From a checkpoint of a small mixture-of-experts model trained on Wikipedia: width 160, a softmax router.
Below are experts of layer 5 (counted from 0) of a mixture-of-experts language model. Rows are named router (the router's row for the expert), gate (a neuron's input weights, with its number), up (a neuron's input weights, with its number) and show model dimensions 0-79. Each number is 128 + 32 x the weight over its row's rms, rounded and kept within 0 to 255. Numbers have three digits each.
Before each expert's rows: "gets" lists some tokens that make up at least twice as much of what it gets as of all text. This comes from a sample of Wikipedia text that the model never trained on. Tokens count by the router's weight.

# expert 5
gets: ".", "-", ":", "–", "|", " |"
router:100113076130139109114112166151121052089093152194116131068129101087107144056091083087133107122165152144062116184155120155156149119095076092137107134172176159133123122115088167164075130144104117127155059131122120160143117132159151157168068126
gate1:075129140130101172103175135166106155150093128091205112117073170123129149081140125135163127163134139115210142106135167204125116108184092193106116125180138144128077103175052087193135130101112154115189135073106136136119087149150155105122092152
up1:130114200168150171050098109207127110147146064080088132173099107037070128177147140101147179091159111181105095117120100132119132111144143149125132147103112083192131149106150110171084126063092180134083122088087111133165130099122132127092144152
gate2:118152154187099118090150064181191127110246137152104136075075120137085117132117114132116126127121145103184101123130115195123108048145166181148132124129124184101146156159103096159099121133090137151128134127106139140152129121166129090127134136
up2:049141135111125119102114177185137120147182115077166103157094145116105147110131132097088148147105100146135077046175103081104073146172118091068158098096148164140048087143214081126182121096150140125150086141130105137091136137118170204148114167
gate3:093161126102119129127155131162090131137165154189058150148134122137175161113137070166100075081175102173101167150172112107129124142129177142209094146108120111160104125086185086157168136088100143210143119071117123123138137096093159141119106104
up3:146160184070173069121126129119086189106099079099116160096187161128137039108095111151105144136096176150167095119130081119062138107147099094188100091157147132131089094157129125198146096105176113109168153127128176079145130123151127115101167093
gate4:121076117137149147100102147131176148108181174121093113102114124124129130180117113118074121128111111149143177091134146147106103075119101098109167147154120121106122149132163116047166163148155147059119138152099126160181146132174194142085104134
up4:139077112122082099138127095052185140117134135060132126086116132155118132162154161129110215164105109088077151147111118094164117137158164112128133104103111142159042098115108107173110114138104162115112128118164091147121143129080124127155108156
gate5:127118117088147148090113143144171172198121157104109119112117176105091055108089115079133143065139154225155165141103148147139137139138197158105125174144115157130095150116153061207107094132112130133104139148147096137163112160121148142056149131
up5:134088126082142089076136150104144138128120128082145161071191105110126075172130101096145124150154129178121128133058105101059127068096124135144139142187074085135181121171122087153100116149133169083092226130132094118130177177118120100140095102
gate6:175182143086114119138124152110133150164139089118121129155161137188117181134142067101163135156072140159124193154122161169167174099145151138130159092193149140108110151082088142056165109155190125133147117153146156128085120135092140141118115127
up6:107088146112193126133078089147074114121125120165110091168154089156130163093065119097101152133130145076195134182168126097185109145080102125096162160147160143143148097083114061155094159097107105095121128158090149153147165172129124178107144147
gate7:112128094145091149123090186131122117096142120027117092186172144114086064168117107180132150057084087171113122147186117103162148211083145187117099143137108069145116139108098086146103133130172102133160124188144143120145128143156178141160123126
up7:122132127090160124136118128147157121242180122108126089183152122144144159096085143087125140121127087114123095111176128134132133088111145100126118127132081114128124130077142173145136088097190091089151130134164136125099121141060142142154153102
gate8:115077098112140148123158078126141145087132100076107130132109056067124092080143106141107126112101136152100117184099111088162137093131122079139062107129159165158124098135140135087168135148092172175117197185087127108151128185148125126146087112
up8:119090132113175184097134157109092146127066131062091147163160154093106126091117190208065164121112116096126107131143043126106164120101127058160165091170141127147097155138140118114098132141088192150132096128121096164143133183086132166128137099
gate9:167124130119110097140096113189098065107162148168130144086157103111097145138144122120161103176107123173104184157176082142131100135149150041104159077143138107141170159130112087178087116093116177192168076101096119151166069161088136132128097170
up9:129077118208080089176116104161084092152122136119140139172103150159123095144123179100120122188134138057152203107066169060107185166175190165109128093059099134177170071113117132140131129156111157150173145152186145128121125151109117118109117168
gate10:050123130049114131066107163094135119093112124141095110108131148119135180125139186164128160172133123134118085138108171121108140134122142107110086170145123124115112178078138113139137156089192069094162132145126128183104094118167110126154101153
up10:111164185112095157114117136084110129098129130131157158090115136105121135100114190056116101146079156166115141139148117100144109115131150112108061162145153135166130157126172057128135148134111069119145188122201100132147132151109141132173194164
gate11:190070169182170083130132184145188185111111122118147091088156106120104123173057157146129206111123096145133121135159133134185129119054110161136153112199152141129123153146169191167085120140199144181110111105152142113091156135142124166170086084
up11:131153150123176074121096162142126144135149137157102114117159128135133171075090142079147185149146067118118094186101201119155142130055153168180102103182171132142141124106224182165119119137134121131153152148157088151117127162100160169143083086
gate12:106165185126124129119122058180093141113100073107088107108091095152116146150109118091125086122136132205155159179115128165150130116128086143047176147138164065107120141166122111176127189134100085165149150105112103141119144088129134187138121105
up12:165112101159140131141162149095138134138150141158123087192118148164131117123157120152073083102135087126154120149097100156170105108128113083060101143102119129119070133076118126146132136095151088131137143102126103118095117099112105200175124106
gate13:170145140130122192136186184121128104174098118133168122085103102165185080186172135127110130159094139184156077129168149158123145204134108132112149152125177138134110123154090120111169137136129100155143075104119149156065139128143208160149122063
up13:153077144167156133113095148112173169113085145115165155112114173127134109152106128122184198102122149129112151111193116123102052090097116094158093121085108173181127116065186183116150101117131143156114079152148119160095087184173122139146101146
gate14:078174138041120143159129101107150124189141110101133134175063035109133100168169127127097088159122067154113149144117136132093134140185109074151169128137118109059125138066109166185132155094232122115126066137126079170147116121116164172121107131
up14:106097144101058112124146124101051143161156153154185126120104065142104121178172068124127085180181103084139130146084143084130125104204138158138122180146164147105091172125124145119122120089124095196117126090105054179105140129140160148117144158
gate15:091107100079188120166123119163106122185147098097116123119080029087134112159111123092158107127111136109173139111088128130111084082086099157158138135091092081162160133057148155112130145106137070110149151126167150142130088147133160157137140141
up15:216130101122144106152111128071090121121150131157135141082147179138112151114132104166121111124175153140106069103111102123134068132191117171136115119117155128139108125133139210125122084142128145193137189146115150088112091134125110095139161147
gate16:074178105122127087164124150172103151129096076189112142116153060147153153131168122112103115166141133103121145154147127144143140122124109103086137125155142146106099179139096101113104088126084159128165089098166095117161091137073092170164106100
up16:132123111141052110167095148081211125207150159147117097165164141111190141118154110076108090096111121172102122093166130168057093119113105126154108132123145128136085107133164159104139080124099131109132166138130131119111117125121158121152099211
gate17:084148125124159071089130145182094096147126144121135113070121112161104098174104105097073069088098124157091201154102112146132070116125095117110143077064089115144142177142136167172199183077144113191137141131095071143142172093137139159147107076
up17:106128114132101069135153139150125167127135132176109140065136136088137116153125165116179123101122152121125125158156155137183095143088140145136142104111094157208144176198126158183133131097011138205155145093112102151161159136150115097185118121
gate18:115127146147103113125092097121132102100135149115104107169151159136107077139168108173151049135121140065149169122122130143146182086152186180155132146156086105110168111230124126126129095094203096115104144103107168145128093067153152090081135120
up18:100107161112091114158148103124136093090201148124089055156089152148092091144130113152174064127108084143138193110093142139160180180145073126130159108170147134144115128156146091173123104173168085101122129136151181114103175128189150102102073130
gate19:115150130158080107103071154102171083126127109111125111176130103153122142147108080135125159173168121150122076139121121114135111114042167062107123144124117091153009102136176118137187165132167117123091160153147116131197153100064108114098121163
up19:112096150138121115082122181114137192119128106111160138150148140136128109144108149148112151167115089058140151177097132123078135134111141170138017122135196101140104106149092072111145103144184166130162112058097107064124142132126160100181108131
gate20:119095119165130106110163139105156155134138119131128212124155155104130126135157169131152151137145131079132116099138145088084114128152092159140129123160127158127113142205106171138076125106157134155134049125123142125108075161079144093160100108
up20:106097122186149110145091094136158030098126143169174158140080106144126123172109185114172069130157151080143138146122094156103141117094185093077144156117121118129124158118161126134148122124089151113113089139138139164114113151125143149115128125
gate21:150128070147148123106143122154144141111130105176158125104137152139174161112155096113115124147162152197066133141122139128062128074114156143165079122101187150091064155110134152125217119128114134120136153167207179122137120196128139189147113165
up21:135056135102086105085115179093152128123164131167196071153149180191115130126144087164167064107132133145149159152116139134088106141104175175152142108172136130165069135167104109148165167153197122133058135060164157166153108113137101161128090129
gate22:090089124128092102177091073123070138174109126091153110059074093146114078173125094098121161107139148045096135149126108163164156186114161077081148071137124166176093140134088133131105114100129082135131111096190075116146122141117103090154121108
up22:136131058098118103090144096190162167123135154159106132156122157152190108129120144200168145183143152172151148156190147166104114132083169097102194145188126185153134131139148048128153082125094206040069123139171152131119151110119114148149073143
gate23:176140114162054130132142145145139129141150120102149156146107094130175124165139101109133149130158131072108166133174094111160085083117187119160149180112105116121150095069169089052184127147097138127117060117056203098111116154127128160207083120
up23:117118110128110107069146152104248075177141163123135132139083147084135088146143124109109196065220129157129137133146159125138118199113111152119098135156132144141098143130131123105147103130104124138105204108118143115150215133119131160127121157
gate24:129131094137073127080109173158055172130093098106170129068100111103138134126088110144094209140202106150111085116145165093163093062086155106156073099088166146134118168097111139128098091180099120184139106129132125160111165093195103148144121136
up24:123099148143058115184100165136158133134107133120109102134137178112125197155150137092139120114141127115132076092150067119082183093075086150137101104066141157130097114157156122113181160144146149142158079158153082124115104157094110168118130195
gate25:153138113131170122162169111137152140116125124046076166102123107197180108162155124103103118134136151071104139129124133141158105084132190100144176110116149171106157133097128124101209165114106137131123130168163102115071230136121103129155129140
up25:120156100092192151103145109141140127100135174140051130077040104126131122173113141129137091078138125148099133162131114138104067069123167129127102122112158160092159124114117101154215151150133136136102126164098095158097195124137120124151097129
gate26:135170129149110044192119117114154138182140130113055154161115059159154165108139167142198098129154108105106135122122074147176117165121088098090140129106098133114173094142165071100145165107094102173161104127105103080164086094076154159109085104
up26:145109106154132134136115072098119172151141129135049164120171130110100140198104118136140123134101116101165161150189107163110134133101109166144124090082139092110155157138155057141111133102111035214143113127229106125110135105080120152127106145
gate27:117145119175056127160134133148099158130143095166128122211111138164204133128100111127074145131097095081081168168129099135117132127148179108136119138116131095086087110205135130177100108120105108127111168198133120106119149162105100078080174102
up27:112157125094160103172104096176150189109138122122082128108105135106205114119136139110104082117107132136117120152084132132175140128168144123120135063113159119117124092156091135110200184131120071126200125109124110155037117148128125140138113142

# expert 4
gets: " |", "|", ";", ")", "-", "%"
router:105085128078143166090158045135145097100127123160160134094148050107077091134094111107111127107134097099110146126139155089132156100088103070128077152125135132123139129086154134119141112173114122122133082126191161142129098073130127195090087120
gate1:129166133150151099144148117099084090159070138157205097131166076191128154130131078184090131113152127175223072190146139096174154112091148133078144138118057139146115163150205147128183130144142081115141159139166067153117129125134092165164063090
up1:120095072170140130173152066156119093083091174205128094125098159151123116090132113166144173090127122116129131111114059112173114113110187074099099137153114101108133124081048132151094067097187137097108110117111134131143150126126114156186167098
gate2:133115134086139146119141141156139127084139184134125141182102124124185128069161135168129081163108121112140094091103069153176148093184086202135221127120133099168095131110106089159131120153132101141086118128158098141115128099182078145135104129
up2:113114156100129157144186083150158085084127167096163112143079049077144095097105119156136126152109068086111160105160125127150133068186131136091105152119109140155081103110061069124106132142131106101114160105126132202136082106159108153140097099
gate3:139147099114131122142131096054105099121072153117029130149171070090123158111104143052113174104124073101173136121150108090199165164153108099125107102132185082164108138137107172113140116135098135120140109163103102130103100124113102149123107144
up3:148092120110160182124097133030094090123104123128169075079167053105129150126163144148092134132143073062096103154172118088087128150180140065170118202054155109091113137121115126131129134134097095163135109157142114129133126147172138159173104087
gate4:113115120110093175111122076096078131155142112106111100138155097166109127073131103129090138144133024196164114124105128091112107089092139188116156122099078161130115138111098076132153094139102162077145079173144207134033170123142111077153109126
up4:152108126132079180105160127156117146127121050150105043117149098149033182079143088128118068116171117172046126145138152133081130098127100118110157137160147132112082150074172109129130096148138095063118161122136144121104143162141111160187109111
gate5:145160150145177155142138144181141205162153114128129120134147114109105126131119101115059171154123046125119189082167174108156161146126172086073163113087165144139179157114122186155136181124108131101104095090096134082176121144123162194137142136
up5:133102129141151150124103100156142171151142076092083131071135138117135132132145121159140071164083147125144215150143110173140090217158161087100117106121184110108153147153084138154170134126090134140113093102136094138125196130099159221115140153
gate6:101125140111132170141150083200215143140113115149174128093113078146125124117106098065085159115122097108103098145141120104081164084149118115116113153142133152131125146115152164119189098100137103214104127090206149131116172125112140202086099112
up6:115113110121117184087171125113165192144132084165178113083112189123094158172121109081088108138089106115116117106136122122110144162143090107126093151064158189130114192126141159137132130119150083240126124078203153113116164117125155182088153110
gate7:122123137192105161136151114076094129154103125181154108130132110150182066115111114059128130108163111142089097138130114138104144153151107068174096117146083082147156118131091158107115143135110115130099121131148114204109098113077141236105096130
up7:088128179080080118131076193122155113180172148117126092173140130099088198053151142226129178177127192104117138124132098130126136154098115148121175123112131136130048161158150111162166125140127170076105144122106121088095189170161090140172110173
gate8:141174123108143191153116121155123053126125120153130088093139104172088096109117120076120174111115120114134060153193088154106166080057138173118123175139120158111164156187114100165149126123120148156130091088160141153120224113088098115127189123
up8:133186073122086148180141159129083137179104120146168145080148066226102126130103148122104159162114067090114103137142184128105125152122126126119107122131093115110153170172157108148170107077118142145117135141163123103162154082093106159106218072
gate9:087108149117142163090166108118163121164157108127102156163113146121123095106153118133067102160161107153180093141142129065108156092170158131142090096208107099132111154190114094131099189134152107114141127169136075079083071130115107150114115190
up9:119158090112135094098120161154151130109125115108091118150083116155162171164137174095186103089165136122151129094128148119103151165172175139128061129124119110108088189078145106162126140159154090111077135137102173101163170143158123104097186123
gate10:109114149138146140115173115192107115125107114164133162065192097078075104141185142139139111133171127147066164129106174122142111158080123112133101085117069110125152118209070080166106105123097201164172140078102101126113161140160138121129106132
up10:106147158122101162103108107153178085094124189113121094058139099188141158099102161098155120195039098121091112120143136133139126080156080146103102122122120130134162118166148143149148132120088152145167131128166162098074231162162078115145117099
gate11:118111147102125141106099127168143085136066165115118104104179088103129097108146112124029159124087116161101149208101139111126126091121132143175149099125118136121147133127151114167139137106129146138096188148189116164202142135094112140174152101
up11:076125116124116166062096146144102081131201146187172110099083118102134103030194130058095148145082118188153066100163092136091156131072186158110123157135137118159096154136132119176122082161158108156061211133166132143144089140129117121129107113
gate12:104116093125102098132117061167122112168166134084127152079167054123170128107162109109104108140168089120088130161123145146083131100140116211133116140120097208117101183131145160154182124149144162153154116148110118137158108127184115118144162128
up12:125143035112117191131129077159112118158093084126113148160085129112159136153142136159101120187172118046138133146132094116108136130128122159150023104077106153131151180127106169124128124098133039104138095120165140108102135169161121121109146090
gate13:138147170132136118165150148173093087116122125093105154110176114121132184154155219138153090161113087132144158120195091117193102106101127123114133152151101083130165169121086136146132085139128165099113058147132017111121111109087141127129104154
up13:067067158145135126129128087111115088101135110146122135121126084179157183195109138123145140064071071174079138153116106150180073121178114152061146115131123096126201144124143148193165096137141099114186130128104112163095090137131143109143114173
gate14:060147114135087133134142162169140098115134059123128113118095107059132113139151145104079137100135125106096084139119137137083191100135132131121164145163159112106109135157110123143118108142113115136143113116080143094079131118125126146132050101
up14:125089162142127124149127150083145040066156173137113130152059193092132089157159130115214107098174124192163177130092125151124122149152123108100080147167132090118135208060143134148044113106127050152071182111128164104104103130133122142173128147
gate15:119101128099108145084097160135159079118131155135150093102103106113144120063117099085119106118138072156117207133093154174170151143121125092079108110145130091191138076128168159165151145073148124078122163180177174115189074172142148102124124161
up15:124126108118111101105160162158081130074144151204081163121086151189138109137098127119129098108126130109101174075107095148143137124087098103128144099228094104157076098130085121135183177048147091101133131117129079125060130168173130164127126151
gate16:076175162187179172073135061160069136097175165170103196107086118077115158144159116156099041117177132142095173114124073108166111104116114102128123166101203094109124163132064117121156150103111121136115102134109070091117114132152170137144121088
up16:109070122139134173111086133157142174108117095122114123119140176096160170161121112143194147159151076168194109144114150142056133131160164138125143119090128127141153152067130142118130166115138168133109122183131173194079143076154204155142101121
gate17:090133125161101120119144165136081137122104127076136091126181126180118141169116105156112058162143105068118135109098127133122145139166140069095152156143114095098060118108092157170164127105099092155087088153168038129073097140092138104191166153
up17:137069099132130113152167147166127140093181120098155143165157204113153147154093132099098118139143072105148099140078140086123109168125142090142084148130072173110102161177157118226164153092089061161078056149111069173133073127055135125135119145
gate18:137157113116128113107155074115156110096114122114088095116126101103114153128113133133055128081143097167121131006140119169148163148066149121105106137060101113096161114147055130104138094140110166160063161134106169039153136082148143138120093116
up18:167133104113123089114130025070159120042141094142076115111160140069101135090139107098113079155135107131115090156133179100116127129073119098133110107139143092097089115121038088147160142123121174136079121115133107131117065101137116114127120105
gate19:148105102133128090164152075132107123122154170117202125090183090157174118111102140148066124134122129147143172110123129149085108122140141082148083154181120142140089110175130120119107150089188079117142069154151126148138094162118153140147148161
up19:166092104138130132158146120193120107081136129134172106115168058160135143123169129124082109099126153072143190141131099112083141099145102123150124145104114135143129106132124094157124086077206081123142056171186108184147091165098173143131157132
gate20:125070157120160090087143112122097068099059061101131081119157105154131135176237193110146146124153121136165144144122132116140117074131114188122103119075098117090092117181104117109142158102090165100124112137078107129134095079132131131189115097
up20:200069095146124091062067177165088085080099115127160093112138157138132131075073155128092155131140076083132106092132154139091164073091102109136115131091067067125071117100152169114090155122121160079111085140142136147085159110167141114101144136
gate21:099113108221102100158188087122069131124139176153123087131127058152091071089151110103067138135169060197147141136123130105090123111186189123132135164141120089132075121123084127133120151110113114137094097126100152173061134111122146129193090127
up21:115120150117130144198131099153154162112108108074117099149152119075145109207071078146079109165166130137127158147176091120174140123155134096103145127114085112140182122071079139150128161120145145111136128139146161182106152113106111058105159138
gate22:181086085103149121165141123112160108102066165116088092093134180083140126038139142113167110113112118098110134121185094153132075096122150123148102080158061126130168120120098159140127116116127067135100113127164081129086126157153169169118111161
up22:163139081123144054139155087152139182105134149118077109098115121109139084099126145084141072118072110164060146143113140156110101099151143061159131148155064087137140199067125126148117108122133106102122137171140120110105122135163119202108080183
gate23:167133142141082137111145078161155075101120228180106148036123170150159130145111122123144094135053138161115079112178152127182124083147145084138092166109145160132120210111182075131149131125140119187148104144081138135114127151189124155131090163
up23:144140091103164132143217156119144156182127169101171157071174089075105162131166141197172155146181136143137148070168107165150125123101093123091153121166091097174106157091187082167145143065155148094125152135113100106195159124117103118130102103
gate24:085128097162172095184136132143055131094095098110071140149155138178144110173138110168159070124151113142077157069139090168123151076161109133083183111129136108100072117113151099181128123147141099122102126148149097153128143115077119168176089156
up24:076118129176136126165094097152080156146131099079100105163105091164129113133130105192107097126117144097125105117222166171062152057148156151159158111158168144142165174141112132130113133135192104080126082117156064151058184110154129108182124115
gate25:123076132177121098167153100152110080108105118142182091134089130135122138088126141103133139222155138158080116162139114113147131081153119162143064165125172134115240144147207140071157156136137130105135081068125080104143098130158132138171088104
up25:144096124149100078171160158137109120149142123171117168069092085111112077084153161127158178176118085135123128153170168121132104075113174092151099135151154119119196128182118156129084139190111138126204147072124166136118101134173138146156071079
gate26:071047114137094057085148131140079105116143142151123153157159171147133141145125143074155107112129124182103090148162145177145184076126168096144096138130149075095073162104109157173176156130097109155117106176102113111092142118143145197107102148
up26:107033110118111064115142117175131161127133099185108123126169157141128107152130119141145140118113114154062115180138154154157126050144116103161091131176148075104079152131108127185180130119128141116139123155129107161134119115114136190131088146
gate27:051109104080127123113142145178103095175130102141106101228110154146104126104114095123069094160151113136133094114126070103135197184127141173084133153148179067128115150090168112145140107140145151115129096139050130154130102140074124154140125072
up27:164103134094082154104117148144142138150154111144109167121110139173108143103092136151111113151126090101139119174154160109117091165161136104130093113151141098136111152137109178169129111070130029057171124153211179043124127124083088090166144084

# expert 1
gets: " the", " a", " The", " S", " P", " L"
router:111186063118140146153155103137122145119158138085127067103122139140094113081131122116070165177139112130153101141155130133160094145135081150152136144145101087140085181206162150114113098106125157174103139127111079125110111137095129148118099138
gate18:156112090165045121153111117178120103098100105094201117138109136142072113162145110137121133177145119104128160133189101172155089121127154152132167121071161113113107108076094099103118160102080148155102073090141137145102131096093142130099122122
up18:093069122202089142096093124118128116109121152122147094085146127137114140128136123148108079109087139173146142138132141127097192118118118137088155105117114048147152133165102080167108159108161165120124097145130126106210184154073161142094123125
gate19:133108083210156155164200147123107165175095145095141143149121098058161109163145140121048136146126112167147133136099174138112162092093120141074108179153086148123152117124135135157137122117143107102139154183149179163111092153078181095094114081
up19:174104138237096149083138091085111150147160126101121109158126128090135083125173091137152107158137172103138125110170162154110125092095177127073134174130204198185141128111116150131137090144173160136184123104111130099163109110112081115119170088
gate20:126128157141137085136112139159073135125085083120106133112156152101111122178052174160087163121112168147143153108110152159079059163140137110109065130102109070101215169150138158120115126084141121129102105093103154122112085106172101119170101125
up20:116148100178186078154155153144088144196117124112117113125187112157088100112166100178120204124150116151190118149146160115111168096179116082114171105173197090096097071100144109120161092111141160142051085126147120118131115145159138103120113097
gate21:183149084151133113119113162176170088051132169190181094143165131110127136098101099132101137087170091066109134135134164120118196115109109144128105078100118110108179099135151139160142123124138163119126107124100112132172106133138168117173088105
up21:178141166137143155132087127087085146149096093177124131109133073148128116132127078118124075097115087133131132148110090101150143111130143118135131101114099149122098172138118105095134135130207103096142166160134116137137110191075091114213141147
gate22:080154136156122171031138153103197099170135147161149138085113154155186121092142115102143110135173148139120117108109134098154156129108218088124139162104191091146125206127179068081154111152116138102092100136137166157058093133105090121117176082
up22:129038135130111163070139213130161158138135110099132177127152168150115163123133123079148108100087124137120143086211101144179159131152146122116148117115194143116092157112210137132160133130108140155073037148158117147114164087138149093213111133
gate23:159140168087151116122124084148140141080077130112102166087164136168111114132080112143041116210117126103130133142094089168165170104113112125089150121084162096167126176147097131149105146171106147089118109103153143111157115090133103131150106128
up23:145124091166106145159143123151038093090103099111110108121136133122104123129157145113096182174100126175130112124138106112117174193145096154171147154046102106139162192094150129162145129134153100103101109144088102130122081178092092134159126116
gate24:153094135085088140111115118119137108133139114132150144111123073104172063134143134120153071157156064158158160090124121109137126142192183160138134158105156090147080119192045187127055094133108111169112111180066118123078118103160107143123118133
up24:153186166118085142137088120153115125059123117187140116086101119130135107094121127125094159083096108114121131175112117138150149169127147227154124218217166163122154117130041122160166160090145115054084119111096122108194099158136095039081154154
gate25:105142084164099142142150137088132073170160120149159132078144095168151075121103090113103123114107083160089109095101111115133159195171198118075148112190154068111165099190114170141095152079167163124133133158113125102116129129142166071124108095
up25:127123107169087174147089104083129147155123095162174149183133125112129151148157138114157083144138106186079142060127096143191124158049149145094175178111136094112112144079149098154052123102114104133085095149118109146139111108062057087143176199
gate26:153165131118139104072132171104091143154236157110111141166175098115130094125130113125120081122145139143126186142122057178098095199116097176097095104128129148175170136116134082130166084084157128130148171141140112119115130158120187140115180112
up26:179154072126133073180157122117046145114155116148100091141078158089127169114093107102117118183157120138184097101165126132125098180087131170158109100104129127181081167127176118118127078169099108141177153087120123127107105127111095168171063149
gate27:158081126197173149106160178142113143130120162086142146115105104065187120125211179119091137114165119082157163123112125122142100114167141154115080119056125134102123120106161146102152104097127211085131131187091166113124136124101031174121092122
up27:145104163172111121106123160070154132154099122137141115151116149155148143145092081128081052189112121098097182116148093205137178106132119108155137093128098174185084126132158122087119128086105174127075125104143174096125091139136131088096065092
gate28:020143149130109144123095115126122099137125126077108072089094127166116127146097165150090119124131139146154138151169184155093080124149167121054179109151178129097159152120190059172182145136100126148129163112086161140146125114097111142159104107
up28:098045142058105151104111150059111134070102108143121138193124102133113114147121161120148094097147092090182116121171140157183118137141033138179140099160088146122138216150131060163173159143107141060112095178073135095136105144167128204160110096
gate29:111115124089120122101121150162158065173098067106142063132102124135156112146168115138115194127079101164155144147111072184126135168206155103140091183130142079112120161168106097155181110152164196120122097102076085119139162141138115119101152126
up29:155135132107191107119095139118102147164137126176097178120140107180160095157085146096147125147152107146196049146094153142090164113109135036086131116121161116157070165098087129078115160148105127087139204162134151152158158127158120095125129057
gate30:179147105024142106123119149139191189120171135115110112091146152100094155128094162133093082114103111113073098114136184183125123097129094116118122131136118147154130154125114095117112173113076158148104134156133113070128131141103128159117079146
up30:085173191108116163108143135107104097169116107073141111142142115135137067125087065146107127157100113145171134130108109123134134151083179092157120115130103115136118145070125097086098135103122152152090140142177132157104094116141219092113143104
gate31:079211147064088136095103073125153087137082125109153119158164126154206135184118114130102139147189106162165128109101176112140145101100097103111109142161167098089084113128110123146164142166105148158154104147157154178099206098139145158049138100
up31:134141117097143142117111054068105154086103099140098103157108185187174140105150118108135179121152127168134143087130174134116163100107111090149094055134146105093106114086063119128112080173140148173147116142203152125107156126158124185156142098
gate32:067145139133125142112125102169143123118193133179111133124169085110142067205144141152110167142133103177114151177138108108140059161148070132137143121137148071116081142189132077098161143120151132110157107104121077138153097163221112156135171106
up32:132159146148121183070101120152159173135160110215115086189145189118214155135133091113071187117131094114102118151116100157114075171066070120102081132149150131119089073129124119098141184129115156127169103141161108124122123163071151169133137105
gate33:106079122121150154135153100142188120146101120115161107171128132083095168103136187145145069154140144096124095119127077146167109119120158107167154219180111087136176134139193185190162142127127151162166118126111111068058181120172125173118142097
up33:115119097150116141095103104196058120157122132141175122120158154130131133216129127126159139066191106128070169099157148123107137152139151142074108099144160165128089172107142089201158107156120146122118149116124037122099207090175075098146143167
gate34:122119099113110124148184070088190163119152082068150162126098076153079167144118175153110141136088101098104099068170159126112177110112094157123094118112113141135124140181076073117125134091123162118086044120109178106102167112105095099182146135
up34:170059097134064145108106088061171154170131098162176139117141143144106132108143193125061121134076117113144119192120121159162131075117092165116134129171124162111153152152114091107126154118148082134145107138127166126142111080132160125130127118
gate35:152131089145103112158103081080080121114015087112167114137105177057121106126103189091121140166101158071125182141171137072117139152145096167148109168115096103145094071127073087138102112141133165109049139127092090114108128154116132213089093143
up35:191122113121128079159112110127116135112068134117137130056134101119104115110107138144110130137111136067106151097079140121146134049135093117148093118077127142126074102148037128173167099076095126161087141134117104104090088139145060140130092114
gate36:143131089212177150141116109169102131161172116077153046109108132162124132067181122115058191113137115114173150129160136120081110066163051172085150087110124151139101149100128114093119118121139146115086164151068121153150108122098068157110096126
up36:108109104184102212199108154089165119147090133121099065114105166104134139080083191119182105098154116128101163155120125188037156100161111127121161107115167179132101125078103095144126132106139148157082167153175079117075144118075087149135135135
gate37:110082118138114133130139185108126086090058125093164137183133119138108110112170119140083132170100149137098141115149147155122107125200102137109125176098153164130119110057161155128148105158153160162101138125082105109146125141070133131170138113
up37:115123136120157168091112151126126136145135149143147145129092075084150094117128137140087120172154133095152117134108120115112116100116140057109137177121128076135073086115113122099133110172087098181152082113134089109145081080025093163150093120
gate38:135113116120186183147102127166129150147135086099131154088080069112076086169095145114182140139112075152163168128105149094118128144162165102142149156132108085124111125125119144102200114140069142066112167133157092143175149148114125111107142103
up38:099104170111199083187185070134097136146110163108157135096137132119095133136148189114157205114182096139132147151128144108112130081095104099143092112109123151149053174138119170081081108080103130079147088108147114047116133161112142086180154136
gate39:099105046070154164099127143161151136172132113050192126159140130132171193096117118143080164085181154116098167161147137096105118151140142158087102089118139136091150087091104162152110150170152067097062135087016142098113100146155178109114115181
up39:106124112142053139094130102103069108133127159145145138166119169096122083189140168097147119144176114112124130151203164133125074104111103116149177115137166007163113133039118150135119128131131121103119104095089147122180151129104151125166140123
gate40:150129141060185168073163084106103108126098103125106167114118095161129115174160159072075156138170140170126080144164125128102096165101058124149136114084185071133101170147126122104144128148092122104195132104105099155070100142118146139102128085
up40:163092134064129134082162133080146146111108131139049133139116144165102114137135126116164159056117120150149091126114095110146141108122100130157138061097136086162125149095127148195159162160132081105119116152154130171168115128109190104142176102
gate41:089133059119103151139125157125108095140159050088169125113098070139139143096088177069130157251146108134105103128160113111114098123115130141096087174155134086138156121161140126088136111130140155165131152091139140153052096124140214094148132123
up41:106115088141118148123098178108107118138092109113108095139164077207152133076114182128133174126153151120138142131117124150079095090161118132114075149075133130120181147194153130080098099151098140127111122124144116166086129114138097117194143115
gate42:108168119089175153124128134155128166196154119117139149143100075110140084126121126082169139162113115106099106107120168137133138152156114187123117072079071144168122099129108156162208124095161134104119092196136122158097140134184108061125169090
up42:139155119151131123106118127133113131158174157163090138120122235128196084121129123028137143153116078099093094142170106138126097108129179189120094188108141127132139162118102162171152093071129145118155128109105084101102232119161091075132099124
gate43:145163116067133162127180125128143130080011088134149093101177193170067128162141156101148121138174138113125114171154110174105130111128099004135090132159154137131125116134132069105124122115154174185155136081086123147112185135091136135171144186
up43:125170172119156081141148149162117113123041116102124052136073119117142068158192158106114104194150101106053142096067094072154153129175118093113075159158136154140077075108067132119136137136150134141130156150110151153121107128240142114129124109
gate44:181160097158144147116173172189108116090138125166070144071141121120137138142123118130126175123120143173097105113124110127160104119144104086131115126217162137126092131150127071144133130139080208121127150111115159106206168109137156084178130147
up44:163159141137129099189116105120133138095195104122135061169074142116136160133109073140165136090090130107150130133117193123173127176093163195174095059098115183122135085076121128147115140135052112142086121112159155166182086094121106142144100124